Weights of a small mixture-of-experts language model, trained from scratch on English Wikipedia.
Size: 12 layers, vocabulary 32000.
Below are experts of layer 3 (counted from 0) of a mixture-of-experts language model. Rows are named router (the router's row for the expert), gate (a neuron's input weights, with its number), up (a neuron's input weights, with its number), down (a neuron's output weights, with its number) and show model dimensions 0-255. Each number is 128 + 32 x the weight over its row's rms, rounded and kept within 0 to 255.
After each expert's rows: a language model's description of what the expert responds to; "comes before" lists some tokens at least twice as common just after its tokens as in all text. This comes from a sample of Wikipedia text that the model never trained on. Tokens count by the router's weight.

# expert 15
router [109 138 106 129  78 113 145  95 161 140 167 107 176  93 159  90 121 122 138 118 152 151 133  93  98  87  98 112 138 141 115 113  97 119 130 135 146 141 146 163 135 153 161 102 166 143 141  95 158 147 130 179  91 171  79 105 113  61 105 132  49 158 124  93 173  89 162 124 125 140 101 109 192 118 144  82 122 142 135 159 227 168  60  88  88  95 103 126 125 162 161 151 158  81 174 111 130 138  64 143 145 141 142 144 135 130 159 173 148 123 122  55 177 122 145 170 121 122 184 122 175 102 106 131 113 111 138 114 183  85  99 140 173 107 126 129 116  58  71 133 167 168 129  84 120 124 104 164 142 139 142  93 153 109 128 102 180 101 158 161 142 152 113 152 100 106  84 151 146 126  74 120 155 158 203 135 129 150 136 172 104 156 150 166 113 175 128 128  97  54  93 140 121 125 164 162 189 137 157 151  97 140 117 155 104  97 158  92 103 144 154  80 143 186 133 131 101 212 120 154 172 127 190 138 173 112  93 165 139 111  93 177 148 124 213  85 121  87  88 149 163 126  95 122  82 139 169 160  81 138 136 189 165 109 125 180]
gate0 [ 59 138 128  82 154 106 110 118 142 124 148 102 175 131 107 102 159 164 137 112 100  90 174 147 125 100  86 138 171 196 118 153  89 128 196 150 100  66 148 150 104 153 131 134 195 103 101 105 147 103 168 119 115 131 151  80 157 126 111 147 144 196  65  93 155 100 187 101  94 127 126 128 138 101 147 107 128 142 123 151  97 106 115 153 115 119 100 193 129  70 184 137 147  90 192 125 119 132 139 155 147 129 141 129 139 179 182 105 177 133 191 133  87 167 113 109 212 182 145 108 130 190 124  40 117 223 166 113 181 127 111  73 187 113 156 146 132 123 160 115 153 113 120 143 149 147  98 139 141 106 115  66 100 107 111  95 142 162 111 139 119 129 113 128  47  66 118 113 113  87 143 107 123 159 110  86 111 110 102 139 152 117 166  94 156 137 135 143 116 102  99 160 162 135 128 163 114 107 125  84 139 145 124 154 120 147 118  97 157  85 107 183  95 173 174 113 132 111 123 179 178 142 100 116 113 118 116 161 108  99 139 185 129  57 160  81 107 108 147 123 130 136 179 201 159 162 164 157 109 122  55 140 166 154 183 149]
up0 [108 153 137 134  79 123 190 100 125 106  89 146 128 141 135 167  88  66 133 108 143 164 109 107 108 127 115 106  92  99 138  96 144  59 151  98 150 142 121 102  83 113 136 145 197 137 121 123 128 163  89 136 144 110 137 124 151 229 135  91 120  65 186 177 142  47 116 136 132 109 104 117 124 141  77 129 130 168 158 102 130  78 162 115 177 153  81 122 159 155 111  74 140 156 104 124 155 125 133  93 127 169 155  74  81 158 117 205  92 153  96 139 143 100  87 134 121  93 139  99 174 114  66 173 128 151 109 162 154 146 120 143  87 129 129 192 114  98 152  88 124 117  70 136 122 105 111 118 119 121 142 116  99 102 134  90 144 145 155  69 125 175 164  96 150  93 154 140 117 132 129 123 158  35 163  89 109 159 141  94 109 173  93 177  91 131 156  72 137 119 198 122  95 131 116 105 147 103 125 128 172  28  90 101 129   2 103  96 117 120 145  98 138  88  91 147 131 113 133  85  87  84 163 129 131 117  60 148 159 122 134 149 132 153  98 166  93 164 145 119 145 158 145 123 130 103 167 128 147 103 176  79  98 118 108  91]
down0 [142 118 156 138 101  95  65 169 148 145 145 151 124 155 184 170  95 133  96 100 161 115  89 130  95 146 118 114 115  99  83 119 130 109 132 124 151 142 170 129 116 186 152  85  64  98 129 107 144 140 142  99 161 101 184 131 183 108 118  78  95 133 123  90  43 134 122  91 169  96 170 148 135 164 133 150 153 129 145 156 159  92  94 152 190 148 106  62 114  97 119 139 121  92 179 144 164 101 124 157 104 143 132 134  21 116 139 185  80 132 149  99 109 203 115 152  57 138 130 134 190  66  86 145 141  92 175 179  95  94 113 104 109 166 123 116 164 165 150 169 177 156 167 109 118 137 148 122  96 111 175 138 124 155 128 130 160 135 186 116 116  89 141  85 107  75 157 124 178 106 196  83  80 128 125 153 127 113 122  88 107 116  90 169 119 175 102 120 146 149 151 200  70 173 133 124  72 147 125  84 127 170  75 167 124 113 115 123 142 144 126 142 160 127  82 123 107 128 138 129  75 127  98 125  59 100 115 172 122 121 170 149 108 126 131 147 121 152 111 161 141 124 144  94 111 156 144  47  64 173 175 169 146 176 137 132]
It responds to: Unit and number fragments in geographic coordinates and measurements (km, kg, °, mm), plus sports terms like Championships, medal, Cup.
comes before: ":", ",", ".", ")", " (", " in"

# expert 23
router [ 89 124  87  81  43 129 139  82 149  93 189 121 168  76 175  84 114 153 147 107 101 130  87  92  88  81  83 118 154 130 156  95 113 118  90 128 137 128 146 146 137 128 172 105 170 116 128 120 163 154  69 128 112 149  86 114 120  44  96  93 103 126 134  74 110 121 180 128 136 131  63 162 143  88 163  99 122 109 121 153 159 143 114 106 138 106  96 130 142 151 116 154 179 176 179 110 154 120 129 132 152 201 154 162 126  73 128 124 155  88 151 113 180 137 207 149 173 148 161 125 126 103  78 138 124 127  98 114 151 160  98 154 156  89 127 179 134  50 117 128 133 124 112  74 129 154 119 129 135 108 150 168 164 115 166 107 183  60 131 130 120 180 153 185 118 147  92 169 164 122 113  90 191 148 152 111 110 139 175 144 118 170 165 160 142 165 143 140  89  46 125 127  91 154 166 129 124 125 139 176 118 135  67 121  90 116 176  90 138 149 108  90 120 171 108 129 121 158 143 207 149  98 193 139 165 136 106 164 127  90 122 174 164 134 196 135 138 101 116 102 117 165 123 111  88 161 167 139  80 169 178 128 157  98 176 173]
gate0 [146 152 137  70 156  47  97  86 167 112 149 104 150 107 120 148 121 122 124 109 105  96  38 203 121 129  70 114 112 165 110 165  87 169 140 162 167  98 150 201 167 128 147 106 106  85 136 170 160 140  93  84 127  91 103 110 100  67 114 145 128 141 120 135 109 109 149 160 141 155 178 190 116 102 177 224 104 106 124 137 112 104 132  68 117 137 178 151 142  87  96 162 132 132 144 165 167 166 131  88 159 137 120 143 152 124 188 122 172 108 182 152 110 133 125 124 178 160 138 130  86 117 153  89  77 146 153 135 118 198 119 144 155  69 141 147 157  72 154 131 148 107  83  76 141 140 176 173 163 102 160 172 127 121 116 145 156  89 121  95 131 132 133 112  72 171 108 158 101  86 110 146 155 141 109 118  79 143  69 147 114 139 108 132  92 160 130 154 140 140 125 164 120 121 154 118  75 116  68 106  80  68 114  57 152 121 161 110 115 147 137 173 118 176 103 145  59 126 129 199 115 168 157 166 162 104 166 161 127  84 148  91 137 133  89 150  78 124 179 125 123 163 142 119  92 131 140 161 136 102 147 166 189 122  95 161]
up0 [ 95  59 123 204 165 127 130 105 130 121  81 115  83 177  77 108 167  86 162 102 151 202 156  45 102 165 166 188 116 107 127 149 157 151 132 104 111 145  93  75  73 113 168 122 131 136 117  53  83 114 128 132 134 187 158 139 137 157 111 114 100 159 139 126 175 118 106  94 113 101  65 121 157 144 141  93 104 137 119 129 126  61 123 166 127 150  87 109 104 163 192  92 143 107 161 132  73 102 141 184  93 112  81 111 123  93 112 126  83 154 100  94  98 121 126 149 135 104 106 141 152 128 133 125 130 149 101 121  92 144 106 154 124 148 125  99  75 151 111 102 169 170 169 156 169  85  88  79 136 119 130 113 126 141 161  72  81 157 158 187 135  55 164 182 146  91 123  99 162 162 100 123 107 122 137 146 136 148 164 180 109  88 166  79 148  82 105 113 119  94  81 104 153 150  91 115 171 129 154 140 163 124 162 110  96  98 124 129 129 139 154 111 148 160 169 161 171 171 157  71 172 125 115  96 157 196  72  94 175 128 123 139 130 149 172 142 155 112 149 101 166 154 181  57 137 132 125 102  80 119  89  83  94 139 167  76]
down0 [156 130 119 154  86 209 170 137 126 174 113  96 138 150 151 108 112  94 135 121 162 142 132 104 138  99 110  95 135 112 115 174 152 151 102 140 125  73  93 101 104 114 144 181 127 143 184 155 140 152 161 217 106 132 109 127 165  97 132 165 175 103 147 137 141  98  69 127 158 160 130 132 196 113 122 104 121 126 103 159 151  57  95 103  91 173 173  95 113  97 174 168 125 119 121  79  99 133 187 133 145 127 116 142 121 186 105 125 147 137 155  83 115 134 103 159 112 157 162 135 123  77  68 207 157  88 168 123 153 122 188 132 162  85 140 135 135 191  38 129 146 133 106 143 143 122  83 147  91 142 116 135 221 162 110 114 126 106 162 160 181 111 108 175 135  65 113 131 141 116  91  86  88  71 155 135 162 103 118  84  78 152  96 158 102 124 132 149  89 164 172 221 132 170 141 170 153 145 117 127 193 133  20 156 130 115 114  97  78  74 153  75 146 131 118 148 166 124 152 141 104 175 139 112 127 181 151 141 120 142 135 107 131 149  83  89 110 120 148  92 184 138 150 114  86 137 144 127 160 130 120 131 157 150 120 153]
It responds to: Single digits and small numbers in tables, statistics, citations and page ranges, like 3, 10, 0, 262–279.
comes before: " |", ";", ")", "th", " m", " km"

# expert 12
router [147 134  99 120 109 135 151 118 153 121 148 110 224 100 177 133 126 145 156 102 140 165  95  48 101 110  95 104 186 161 135 110 151 126 103 109 155 130 117 155 156 120 157 136 185 153 129 109 103 131 108 184 136 128 117 175  98  53  59 105 116 123 109  59 167  99 134  90 158 132 117 163 137  50 117  75 116 167  73 132 176  93  87  88  99 127 106 163 129 139 131 127 107 109 180 152 173 131 115 146 155 150 148 154 118 118 118 135 136 105 104 135 162 143 199 186 130 162 184 186 161  71  89 115 146 101 108 161 179  82 111 138 188 113 121 140 114  95  53 165 146 189 115 143 120 159 118 155 126 152 185 120 136  96 120 133 166  75 123 160 160 148 159 177 100 119  87 165 165 132 124  88 141 117 179 113 162 145 165 157  75 147 128 177 125 149 120  85 120  96  83 140 122 170 145 182 189 160 139 148 126 118  88 169  95 116 172 117 101 169 116  94 125 168 127 132 130 160 153 176 145  97 193 131 105 108 131 138 112 104 138 119 169 165 187  92  68  96  58 122 133 105 144  64 145 157 156 154  69 152 134 135 155 118 157 146]
gate0 [160 149 181  98 106 145 125 104 151 122 153 102 151  85 112  99 135 146 116  77 170 245 160  98 172 163 159 183 135 145 137  91 104 125 138 153 125 176 138 124 170 101 110 119  62 147 155 134 107 193 197 160 102 122 148 130  63 103  84 179 144 144 121  79 142 121 138 145 139 162  89 150 125 137 170 121  53 143  73 148 168 119 145 139 154  75 118 111 106 164 142  98  56 158 141 110 159 150 103 147 165 135 119 116 177 100  66 140 122 134 126 127 156 168 179 142  97 114 125  80 137 110 108 162 126  87 139 145  92  57 146 137 110 107 133 107 126 115 109 135 111 139 105 115 101 164 120 166 132  99 121 131 213 118 119 157 111  59  72 122 111 107 149 115 132  87  89  63  95 121  17 123 174 148  72 156 131 128  77  70  90 125 143 113  83 125 106 142 162 120  86 160 143 125 197 184 157 106 119 123 113  92 162 160 147 166 116 116  59 133 140 107 113 114 146 111 152  91  92 126 175 144 194 160 114 133 174 138 118 172 134 140 127 154  89  89 104 140 128 105 152 144 134 173 128 129 196 139 128 170 137  90 107  92 156 115]
up0 [ 95 120  75 125 167 100  94 149 183 149 169 146 114 171 131 113 121 123 193  96 127 139 163 139 180 129 169  98 161 185 172 165 125  78  99 134 199 174 123 138 156 167 172 186 153 116 138 126 109 144 155 135  92 120 162 147  84 122  75 100 121 102 181 146 134  91  79 155 176 167 120 148 159 143 144 118 157 131 161 124 143 164 163 162 149 121 164 196 104  76 120 143 102 121 114  66 105 112 113 170 154 150 102 128  87 135 133 149  74 127 158 141 119 145 148 131 177 148  99 115 169 189 167 168 128 172 157 166 122 161 128 147  65  37 167  78 127 151 123 130 146 125 110 132 139  92  78 101 110  90 204 132 124  76 159 192 159 149 104 119 119 107 137  63  96 163 106 196 143 116 155 139 139 107 117 104 130 133 119 151 100 165 116 117 146 121  96 128 150 117  90 106  98 144 137 165 128 135  85 134 109 111 115 126 151 155 148 135 173 164 114 147  40 144  93 157 173 191  92 114 118 136 167  97 112  90 101 125 174 115 180 109 114  92 103  81 119 144 124  84  96 135  69 177  92  91  91  91 173 119 181  63  85  72 137 123]
down0 [100 103 169 136 202 129 114 160  96 143  87 157 145 123 155 116 100 120 112 114  76  78  81 146 124  86  74  72 152 121 140 123 122 184  93 100 107  90 148  40  94 141 148 127 108 137  80 123 117 112 133 176 152 141 123 124 153 101 134 135 154 169 108 116  92 104  89  75  81 186 138  97  84  61  80 143  79 178 120 104 161 119 112 185  86 111 128  91 113 177 119 116 145  72 151 131 103 132  92  87  84 165  69 136  84 143 147 171 155 127 154 141 121 100 120 163 133 147 154 126 124 101 136  46 179 145 147 126 103  79  70 140  87 150 125 123  94 151 135 118  97 150  78 153 157 132 168 211 103  92 166 117 112 129 116 167 136 124 105 116  84  86 135 142  89 155 107 105 129 147 170 110 144  99 110 142 145 101 142 130 150 161  85 179 129 139 231 159 140 119 136 102 152 196 155 152  85 170 125  99 118 154 121 180  88 130 175 108 114 190 144 118 120 104 148 100 138 138 136 150 222 138 159  88 142 144  96 104 125 186  55  89 105 139 165 147 119 153 153 152 122 153 174  99 106 114 101 136 160  68 117 124 145 134  73 104]
It responds to: Final nouns of multiword organization and place names, such as City, County, Cup, Records, Street, School, Company, Creek.
comes before: ",", ".", " (", "\"", "'", " ="

# expert 2
router [109 148 102 137 106 132 157  88 143 105 147 100 159  90 156  65 138 156 126 105 156 136  95 103  99  96  82 106 145 138 147  93 133 103  83 140 143 146 151 161 147 142 156 108 169  82 151  84 140 167 109 148 111 133  65 157 116  80  87 105  75 164  92  92 171 113 156 138 153 163 101 152 171  89 161 114 151 154 138  93 132 125 111  75 125  95 118 122 100 107 175 137 131 152 162 113 145 132 122 168 152 170 141 150 187  79 146 135 107  86 112  69 149 170 153 157 168 156 167 172 168  97  79 180  66 112 152 129 175 125 145 129 185  74 118 164  72  76 101 158 163 166 170  94 100 149 124 138 125 156 163 168 152 101 169 108 153  94 156 174 180 167 129 160  88  86  79 162 165 162  97  87 148 175 132  79 120 150 168 181  90 171 154 163 100 188 113 116  68  91  89 143 107 132 160 151 152 119 157 179  83 133  87 118 132 119 143  87  70 162 160  90 115 161 103 156 106 148 157 154 122  98 148 127 171 184 130 169 161  98 134 149 147 153 168  91 107 111  67  92  93 122 150  91  83 163 168 152  86 165 157 180 170 106 174 148]
gate3 [155 165 143 139 133 108 155 142 109 161 122 154 144 123 121  97  96 139 116 143  83  91 141  98 106 137 123 156 142 183 176  91  92 101 175 179 135 115  97 121 107 122 129  57 146 156 173 139 210 144 118 155 121 171 164 148 142  64 149 128 117 113 179 175 110 169 191 140  99 131 133  89 142 135 141 117 127 103 129  86 108 170 102 115 125 109 137 109 115 177 168  74 156 136 153 155  60  68 104 157 155 142  98 191 163 122 140 222 156 106 121 107  96 132 132 138 158  81 105 118 149 136  86 168  87 149 119  93 130 134  88 141 128 152 147 118 146 119 146 192 209 127 156 113 112 117  63 116 111 118 149 127 109  53 165 104  82 105 128  94 110 112 138  77  66 134  84  89 156 134 177 139 106 151  99 126  31 140 190 105 102 151 127 110 176 115 109 139  70 128 172 144 123 122 134 106 131  98 140 153 153 193 143 112 124 150  67 100 105 139  91 180 101 141 119  90  99  85 125 123 181  67 127 165 189 140 106  41  98 123 190 175 131 118 150  84 114 136 141 122 130 129  94 123 104 139 133  77 140 143 133 160  95  62 102 167]
up3 [113 131 177 162 128  89  74  97 146 183 117 108 136 110 159 163  63 128 121 105 112 191  66 138 180 139 137 171 113 166 120 132 108 124 174 176 127 130 103 136  93  90 134 114 157 140 124 152 116 173 142 137 154 123 132 136 168 117 120 109 123 184 116 104 160 105 207 113  87 112 215 177 136 151 158 156  91 104 136 140 161 107 143 136 159 144 109 132  63 108 132  66 199  99 114 162 146 125 148 143 119  58 168 150  95 144 140 139 149 126 104 141 146  85 166 169 151  75  81 153 103 116  66 120 169 128 103 118  97 124 155 119 169  47  74  97  87  89 137 110  86 160 174 192 131 175 111 140 141  83 105 131 166 143 104 148 119 104 196 143 133 148 152  94 152 125 155 145 110 117 113 141 130 121 132  51 176  78  86 111  93 110  92 127 186 157 103 146 101 114 129  67 112 103  93 165 143 116 119 181  76 132 210 154 129 131 155 116  36 116 101 157 138  78  73 150 144 188 124  96 148 122  99 153 102 139 149  93 135 116 129  73 110 114 136 114 113 173 105 141 152 164 160 178 183 142 153 114 140 136  94 113 178 121 153 113]
down3 [ 75 156 180  47 140 138 105 112 131 130 143 128 164  87 106 127 130 128 119  86 136 112 122 122 152 151 190 179  63 168 148 179 133  72 182 165 107  94 115 123 137 115 181 146 127 163 145 125 109 128 145  96 139 187 107 169 151 148  78 126 153  79 115 163 105 145 105 146 143 138 139 100 140 133 155 122  98 153 112 213 171 127 137 116 113 149 170 117 109 147 124  99 155 100  65 142 104  98  47 137 179 135 117 174 151 148 141 115  80 170 155 174 102  73 147 151 124 133 106 128  75 165 173 106  96 144 114 127 141 151  67 127 127  88 154 158 153  90 160 128  98 131  85 142 153 150 156 169 181 128  37 165 131 141 196  82 140 134 113 108 142  93 125  76 169 169 124 161  80  88 135 145 137 183 220 191 138 143 163 150 107 125  89 111 122 110 149 164 144 120 159 177 172 148 153 100 145 134 127  92 147 152  91  85 139 118 114 103 160 159 167 128 149 153 103 144 122 167 104 132  96 126 147 139 120 131 129 167 163 106 117 138 100 105  63 151  85 146 131 131 171 179 101  53 101 145 200 196  90 107  76 112 100 105  97 171]
It responds to: Pipe separators inside numeric table rows, especially between zeros in sports statistics tables, plus occasional Latin or species word-pieces.
comes before: " ", "\n", " 0", " 1", "|", " 2"

# expert 41
router [ 95 141  68 105 105 115 140  88 168 127 131 107 199  89 171  76 118 125 125 102 167 150 124  92 105 100 105  83 172 177 165 112 126  99  84 121 139 145 134 157 182 126 142 116 158 114 155 125 165 141  79 152 139 149 117 139 149  92 103 133  86 144 109  78 138 156 137  98 145 121 117 138 171  78 173  93  85 157  92 113 140  99  58  70 105 101 124 157 108 110 169 190 157 125 163  96 149 159 119 124 140 151 164 188 160 118 163 182 102  79 103 114 148 136 173 166 119 164 171 159 165  96 103 134 120 130 106 159 159 114 113 137 163  86 123 163 112 106  88 185 127 135 140  85  79 157 130 200 138 120 144 104 140  68 178  97 146  84 175 144 189 138 149 170 134 120  85 188 143 160 104  96 147 149 168 109 112 143 157 137  65 156 155 178 109 153 139 103  83  92  92 127 101 108 119 149 166 150 188 156 118 189 103  91  84 107 115  65  87 151 154 103 101 158  69 157  94 172 136 179 145  92 171 124 143 133 108 183 219 130 128 165 142 153 128  94 100  95  88 114  93 154 146  95 142 156 161 159  82 153 153 175 174 101 114 156]
gate1 [152 157 112  84 149  85  95 116 155  96 169  85 190 119 106 151 114 124 180 151  88  37 127 115 125  77 134 164  91 186  95  88 132 122 139 134  92 155 139 175 147 138 105  96 131 129  81 147 121 119 177  74  97 128  70 140  91  99 104  67 126  61 140  91 116 118 124 106 196 130  65 150 178 109 156 163  63 173 191 135 173 163 133 182 112 164 147 183 144  88 151 104 121 165 102 170 139 143 156 185 149 133  70 169 127 190 121 123 150 115 124 178 163  85 115 172 101  80 137 117 115 181  96 150 177 134  96  69 111 145 109 120 162 108 125 129  97 111 133 160 150 170 117 127 183 182 170 181  93  81 115 121 113 167  96 107 140  97 139 111 115 148 159  70 121 167  86 117 123 157 115 109 114 124 136 144 134 186 172 113 131 117 114 113 129 109 140 146 157 161 148 131 167 172 158 126 107  75 119 132 146 153  97 149 133 111  98 111 145 112  97 154 134 175 162 113  96 185 129 146 170 132 109  21 155 123 145 185 146  91 146  69 130 161 141 130 150  93 118 119 118 124 132  73 126 128 165 136 181 149 144 170  97  99 149 173]
up1 [132 138  67 116 145 124 159  94 128 153 121 162 116 116 112 176 122 185 126 173  98 150 162  60 119 139  98  84 144  56 116 146 183 121 162 184 150 113 125 142 138 157  78  82 121  99 118 123 149  48 150 131 111  85  87 102 137 154  86  79 192 136 161 138 155 153 120 105 167 130 121 137 164 114 196  84 189 183 116 151 125 184  83 145 149 113 115 136 154 160 164  42 102 140 142 105 106 128 149 116 148 159 195 126 119 115  83  34 151 138 138 141 157 108 124 149  57 204 119  53  79  86  99 162 177 121  95 115 140 148 140 141 153 103 121 158 110 171 104 152 168 125 126 122 118  78 150  76  27 144 147 167  99 135 130 130 124 145 172 137 125  95 170 150  84 149 168 120  78 171 127  78 169 174 119  98 119 139 150 151 158 116 105 153  54  93 150 139 120 142 146 164 112 116  94 138  96 110 124 113 115 149  74 140 142  84 126 127 139 142 148 120 127  64 178 130  82 118 173 142  72 113 145 126 123 145 150 144 121  82 179 107 138 144 149 130 157 156  84 115 125 122  57 163 113 160 151 123 151 130 118  99 134 132  75 126]
down1 [111 168  84  98 134 173  83 153 171 184 117 139 125 144 101  71  93  70 153 133 162 117  89 100 106  95 149  84  54  95 133 103 172 116 167 105 119 142 125 116 115 125 125 142  95 117  75 162  93 113 150  65  66 138 141 133 103 207 169 128 105 100 116 144 149 154 182  83 103  87 160 128 135 203 103 146 121 157 142 137  98 138 105 106 107 130 143 139 131 108 119  66 107 171 154 171 140 119 102 125 124  90 164 131  60 126 186 127 106 128 143 181 105  95 119 137  65 113  95 172  90  73 160 114 171 106 146 101 129 137 154 133 114  94 103 145 118 165  91 154  80 120  50 160  95 160 187 105 125 140  93 176 135 141 143  81 160 118 100  74 169  79  84 148 138  98  76 107 109  79 139 113 105  80  94 126 106 148  79 138 179  61  74 135 111 137 124  89 128 136 156 139 185 180 121 115 129  94 134 185 130 176 118 158 148 127 127 137 153 155 117 127 161 150 123  90 121 158 105  87  99 120 171 136  81 126  90 125  68 136 136 117 126 170 122 139 108 215 138  94 168 133 127 115 147 104 160  95 132 121 153  79 209  84  99  79]
It responds to: Adjectives and nouns for government, nations and public bodies, e.g. National, Constitutional, political, local, government.
comes before: " of", "s", ":", " and", "ing", "ly"

# expert 0
router [113 128  96 110 105 168 159 115 166 109 151  83 144  82 158  85 107 145 160  93 143 113  72  80  90 106  74 109 158 122 176  86  92  80 113 145 152 155 168 147 145 135 165  95 150  73 169 107 114 152 112 159 120 129  89  95 115  96  84  94  94 174 104  80 156  95 180 104 145 134  75 123 159 117 152  89 128 131 141 105 172 101  99 111 118 115  89 111 103  84 184 143 143 148 172  63 153 176  77 143 152 139 141 162 186 105 118 150 119  83  94  86 164 157 124 166 154 138 182 188 157  92 105 193  96 121 133 119 168 122 185 167 182  91 111 146  82  74 106 161 145 154 121 124  72 157  78 155 151 143 128 156 187  99 149  95 158  92 176 173 158 176 104 168  79  73  88 168 168 141  94  68 145 170 149  95 143 159 174 145  93 161 150 177 104 152 115  86 103  87  86 155 103 154 151 138 154 119 169 191 108 110 107 123  92 143 177 121 107 156 122  85 124 142 100 128 106 150 112 162 144  97 166 171 144 147  93 170 166  86 131 155 158 147 173  91 119 120 100 131 104  99 146  84 159 151 147 127 102 169 148 172 125 104 155 157]
gate2 [122 164 125 145  72 109  95 161 112 135  64  64 108 101 114 111 144 168 166 151  73 129 161 111 135 163 138 140 139 145 116 175 127  80 120 117 148 127 146 149 168  80 179 155 117 148 137 110 139 178 137 148 136  78 141  97  71 145 109 146 103 100 151 125 123 197  86 114  88 140  57  91 153 127 118 108 155 158 148  94 169 151  45 115 132 158 128 101 158 102 179 176 118 113 118 141  83 127 195 126 109 176 110  76 195 185 123 155 171  83 100  90 127 130  80 113 129 114  68 144 146 185  94  88 148 167 125 156 110 167 116 176 137  85  78 112  94  97 130 112 182  41  97 104 143 135 143  92 136 127  89 111  79 118  76 151 106 111 146 137 158 204  68 115 133  92 112 125  79 147 158 112 129 118 162 153 114 159 115 127 161 135  97 120  93  72 131 106 124 100 153 118  81 142 102  73 114 100 142 118 134 163 112 146  70 131 199 153 149 129 136 117 105 159  80 117 144 118 105  88 101  92 169  72 181 120 158 142 165 142  79  99 117 114 138 111  84 143 113 104 151 179 143 105 217  67 129 127 122 136 146 109  90 121 176  90]
up2 [100 153 120 151  92  91 123 129 150 159  53  75  98  80 123 164 118  87 155 112  98 130 174 130 149 116 119 168 121 109 205 182 147  88  85 110 147 142 158 155 181 109 199 146 112  69 130 112 142 157 124 174 166 145 150 101  81 144 105  92 154 115 148 168 167 194 102 120 124 118  53  79 180 106  93  95 164 137 152 137 130 185 101 118 130 143 106 125 155  87 142 169 101 125 135 117 114  77 153 109 101 127 135  43 146 165 152 190 166  91 168  72 112 101  64 150 116 141  68 163 129 153 146 110 158 150  99 122 136 140 126 155  75  63 119  98 141 118 138 106 137  55 107 155  92 132 152  88 139  96 126 110 149 114 106  76 127 148 158 138 165 177  35 150 109 137 117 131  86 138 144 132 107  64 125 150 133 170 150 123 108 124 109 143 133 126 155 109  70 103 152 159  81  83 130 110 129 165 100 151 151 152 130 147 127 142 174 152 114 117  93  87  57 140  76 124 129 185  94  79 115 126 164 109 173 136 135  99 153 168  78 124  67 115 131 120 122 188 160 158 104 147 176 111 155 104  85 123 105  94 175 108 103  94 152  76]
down2 [157 190 139 130 113  66 103 163 164 115  79  94 128 128 174 135 164  96 127  76 106 129 113 164 125 126 154  55  93 126 113 170  99 123 136 164 119  58 121 103 106 107 119 109 148 144 114  97  86  68 150 112 170 100 144 104 132 117 106 159 190 101 123 140 115  98 142  97 142 118 146  92 197 133 104 111 101  96 140  76 107 169 132 141 106 134 140 104 129 111 165 160  68 146 145  70  68 113 150  97  76 108  89 115  91 220 101 122 202  88  95  73  79  67 132 142 151 111  92 135 111 156  97 129 139 144 122 111 139  65  93 158  81 124 140 107 127 132 104 109 129 164 149  90 111  98 100 118 187 113 101 112  51 178 131  74 109 132 148 124 129 138 128  54 111  98 132  52  76 135 112 107  74  93 111 116 138 153 167 114 154 151  71 138 180 114 167 136  98 139 132 109 104 122 159 117 166 167 160 121 249 125 108 111 119 183 152 110 158 137 161  95  93 124  74 112 179 118 136 181 157 136 118 106 103 133 172 127 147  95 124  83 120 163 114 129 108  99 113 156  97  81 144 105 203  95  98 121 149 110 129  87 135 135 120  96]
It responds to: Closing punctuation and table separators: quote marks after glosses, closing parentheses, pipes ending numeric table rows, section-heading equals signs.
comes before: "\n", " ", "s", " 0", "|", " 1"